Experts of a small language model: a variant of Muon for the experts.
Below are experts of layer 3 (counted from 0) of a mixture-of-experts language model. Rows are named router (the router's row for the expert) and show model dimensions 0-191. Each number is 128 + 32 x the weight over its row's rms, rounded and kept within 0 to 255. Numbers have three digits each.
After each expert's rows: "mostly gets" lists some tokens that are sent to it at least half of the time. This comes from a sample of Wikipedia text that the model never trained on.

# expert 12
router:152175164117098094066180180075098096131107071108101092105167130085105174125156159118123118089083081068096194118148124102108136147133122167094153100087150084097156154158169117139163106124088169173124109105114104145090092098122121120121108137126168097135119132142136163118100182104139116154109112183155067129085123152174182176144122152105138096133166160159137102126184187181087076136077076119083089162163072126183134133106097121118147111079099117146094159173070109160129130106106105137168168099130100113151156116196105105168072155194133110134137157106151171074099086143173084149
mostly gets: " \"", " [", ".\"", " $", "\".", " joined"

# expert 11
router:111196175140129087082203162132103095143129111126117098118138193086080118122158134129118101116087114080080148122108116114075144159110101141109179185083186167146120144118177134119178125158163149150123149092133163115099120124104181121143107138129143083096164151127169189117131157076132089140135132169197107166101152125151164183115109164110156113109167093158094191117110064171097124150082078178103092164174098086141161062132112114118160156119184121156105103159171142113065146101133151090182183080116084114120149071104101138172082128146125151119195142115125127121092088102178123098
mostly gets: " women", " Votes", " Conservative", " Democratic", " Republican", " States"

# expert 0
router:091159163069110103072165183105085094176089108131151102115122106088152093153122143096097123134090114119119165113149163112155162149054132120119148114089145122096092114148164091130168123163153136165086154082175177138079116132119163100178143105119133062136142161099151143134057178087129114066167055162191094159158170117181186163106140138122136086141141181154132159116120132169076129154057085166076098155148102116141145091137156067125072083128152125158128107187136067161090159114145113129137154098123111117139130154122097153167085119132122123139131176182172174090110097092176119162
mostly gets: "\",", " 2016", "\"", " 2005", " 2015", " 1980"

# expert 10
router:131084170136075127086172170141070105121169102124167109108120063080125136191147086138136155115077116084101197137213131135149100160138121116105164133097157124152156101193175099125163129089108153159081134115162109104162097108117185167047142110086124092121129115112092120152103157083103132146119146178150171158149148135124151150130100099160118171109154162073112116082140094188089042122093085163106083165117121119103089135150074099106159086115172141174116132163071146179093096151124119130122129140170121122138147142124170204163078180163148108107097128147106172100114112124181112098
mostly gets: " family", "er", " year", " order", " father", " contract"

# expert 4
router:144111140145085114084138156139082108191165150128111117088149127099061143147174074138153137084079093115082069114157188127120123173157120134108148142077127067096087108148174181118160098094092051142104129105174084150140174168162110138084131085145133085182164139089128124182214143097123141147128207174162148125107166135140148171118106088111103082111155128137131092128167108184082074128114116114105093180169110104177144115100118163130127156151103129190091094137125140119173142091134125105144139134146102147104151179153106116160085153167127204092153089131114139118134099149176092063
mostly gets: " from", " not", " when", " between", " but", " after"

# expert 9
router:117150175104111092097135171107095100171073108125153085107125131084092150171167142138173133098088123087123149113093180120147091119132111124135151131070186152160141200114160114145190145109117169085104132096169129136067135126099103095145148095121138092155135164134127128163129164077193065144175071175191102167125154129156167176131105163125116138121167154131130147128110158174095104159094090150082096159166052117103132160139170123128103110100098108163099099127131142162089140143078166115075191052122071119086128130107157187165079117142068148138152139162123189128102089112181109082
mostly gets: " 2019", "---|---|---|---|", " 2024", " called", " 2022", " named"

# expert 1
router:145092152133080122097115182160079111159138115123141092071075172087138106144159128070073143139092128102117074121060110091161131129144148159109101105049128164154123151079163122114179138125191125142101130115111091139138129137111121143147058146146104092081129149181097088126052162073119170112175061163197112132149132104145163182200132128126131101130168135134115100154074154153092113134116082135124109130135162115176093144095135139145179160056100129145115161158159083123113133189168102137143185118083140141146117110159180077155088107119081131143147160092177104181126116143157166182
mostly gets: "co", "mo", "be", " Film", " World", " Go"

# expert 13
router:144151129128110100073166176111081107156124128145161109103135112085125101156140169149128115121089141113123152095095096100142148135136125176095150161094153159072113074152164106113165143098121161131172102071110102126139168094049122119185161141119123069131136154127153143146057171084146064110146126161189145160126157117169177160102136179157113149138136110149160155071096108178073096164095102131071094156109048119195116123120100088154131098127135153131127093173167119079095164111087192141127175077117085133150168185117052128171092146141112090102096186189165144135121099113167147135
mostly gets: " He", " John", " December", " She", " As", " This"

# expert 6
router:106146142126116078094156166093094092126128118154119090098144154092102112166155125101139083144097147073099164071098171143121184104113075118127142162068175127129116089154164161110168133104154131106127179087126165128116128134107101110112177059130139109138113085122150120070182165078071138142129110171171083194088137136220169179103143165137101160157130093186193137082132050168092129153091092137087086142126161129155111079129117109070112090152139097136115182120077093150155116145086143114134166112115131118160160114078165126164086128104150099150091173131166186155112092114176094147
mostly gets: " S", " re", " out", " Cup", " 17", " round"

# expert 3
router:151169171097088090079157181168084101158136115120192144122137111080129124140155140120100095152094133110121160102109131116094150171118106172114152132071145154120092181152175063097164120122117139129097177077184107108082130081107188125157147094149092104134138140133145170071102157086135115130135061176167106171112137102159174183120106121110166120117147082166069157164111180159094111173060080100084077141138134058160163123111101092113150095127165081141107150145119127144121121101139125138147177101130044124117136157116065122181082103152114152154123165098161165123132081081166081172
mostly gets: " He", " J", " E", " H", "'", " W"

# expert 5
router:094181169123116071087214174115096090126165089161137103108159138082148077159148129117120089168088121093109174120086114135121078126135108110127131117087175115131158128127163111141189143118113177185118167094132129143093103181098117081093157083126139096149128161166109100121089165087119105175134112167176134135117220168113166175110086140103167116131198140095136150128173125179094112159081079124080090170079081120121123152134142109106146085061147106134078105142108111141084118161137096095149136073120090137164147093134120140167082115148125059167153140143171149095080084111170072129
mostly gets: " The", "The", " the", " species", " University", " song"

# expert 8
router:152090130129107078088083162156090115155149103076087145131157169093142171113173134103105182174098165131095073151101052086114150093159125103121126082067163138133135120117166150125147155152149118116150175132124129184081142164142098196077073148137164104118201148100135161130163168081144135170139178169169150131114072136137168174162132112153081168165156128143121145138115151161082112097096089076110075138194088096150159137105124105144177093106111083139120089117167108118135127139111125109146167119090130087102173163133095056160071093121074149146102167153115053132155092145163124168
mostly gets: " States", "ity", " York", "ism", " America", "ist"

# expert 15
router:120188179168105120079130173088094096160148145163126182121102116072135086109165130127148157123092150107108164150087121082170109142106114092132156147073159106116105145153176084087146187132099149113117144084178162142114104124150132144104140159155110087113080138166140082082117174078135090162117075176155103163089127149165158181139094150104131120165147145119127165059152080181099117122081080119091099153086126138152079186127080106122123073153139094121117086123104120059085183162183129134147184088138104124189146104106134188171074112159090110177134192136122136118107114129168117076
mostly gets: "–19", " V", " 26", " 2", " 19", " E"

# expert 7
router:193090143104079131073109181152067105155093143140078166120137113079146110125203108135096088130115126125083100121125142114138094117078052149113105139105160102097095090170164125162172136166153115097095094108140140114130157147122148108158137135131107077160098110148121126173168163097130134106129188173174115147162130135100164179204122121104136139129158150128104095122074131177079142129112089180093097168081197138152170144109112165105075183224121119144119124142106112175126108151144084113139119158146111146161110128069181102171091107111085105148124062149050088130181143148160103088
mostly gets: " was", " on", " were", " had", " been", " to"

# expert 14
router:135146155169126105099193168105088088138112057141167154069106082083120131152152169089123135139078119081129190092105163113138169141097120152125158137093170085105136106153163113097189180118112157124179143059118116108055071087129170105121116128120114068124059149116166120099152172074149100102128087164184154157157149151155174155146105105124194160149134140137151102148095142162071107154085080153084088168144189126151163108119152116091129061109172105173095093143092177137140169130136133117126160096147064146131153089125139166169079126135112144146100151078141143123114109120175123082
mostly gets: " =", " two", " five", " three", " several", " make"

# expert 2
router:177137128148095113081112171133104119105067193133164136102122135108131128139152168134114143126098152096109124075158125082166141125151141135139137139092156197130152138115174100104123118102121152083211142105140095164153091051152108119077044116153111099109125131129130141116134153103166141103092101191156115145078111038148149158116167121120121129146131186140158138133155151172087071139090088095075085173110106088154040092129086111075161141128122165186133153147099150073164132089171116062078175148151108129139172133110121168154087065082124148150156144131152145151142086089178139093
mostly gets: "|", "In", "|---|---|", "ko", " Ko", "|---|---|---|"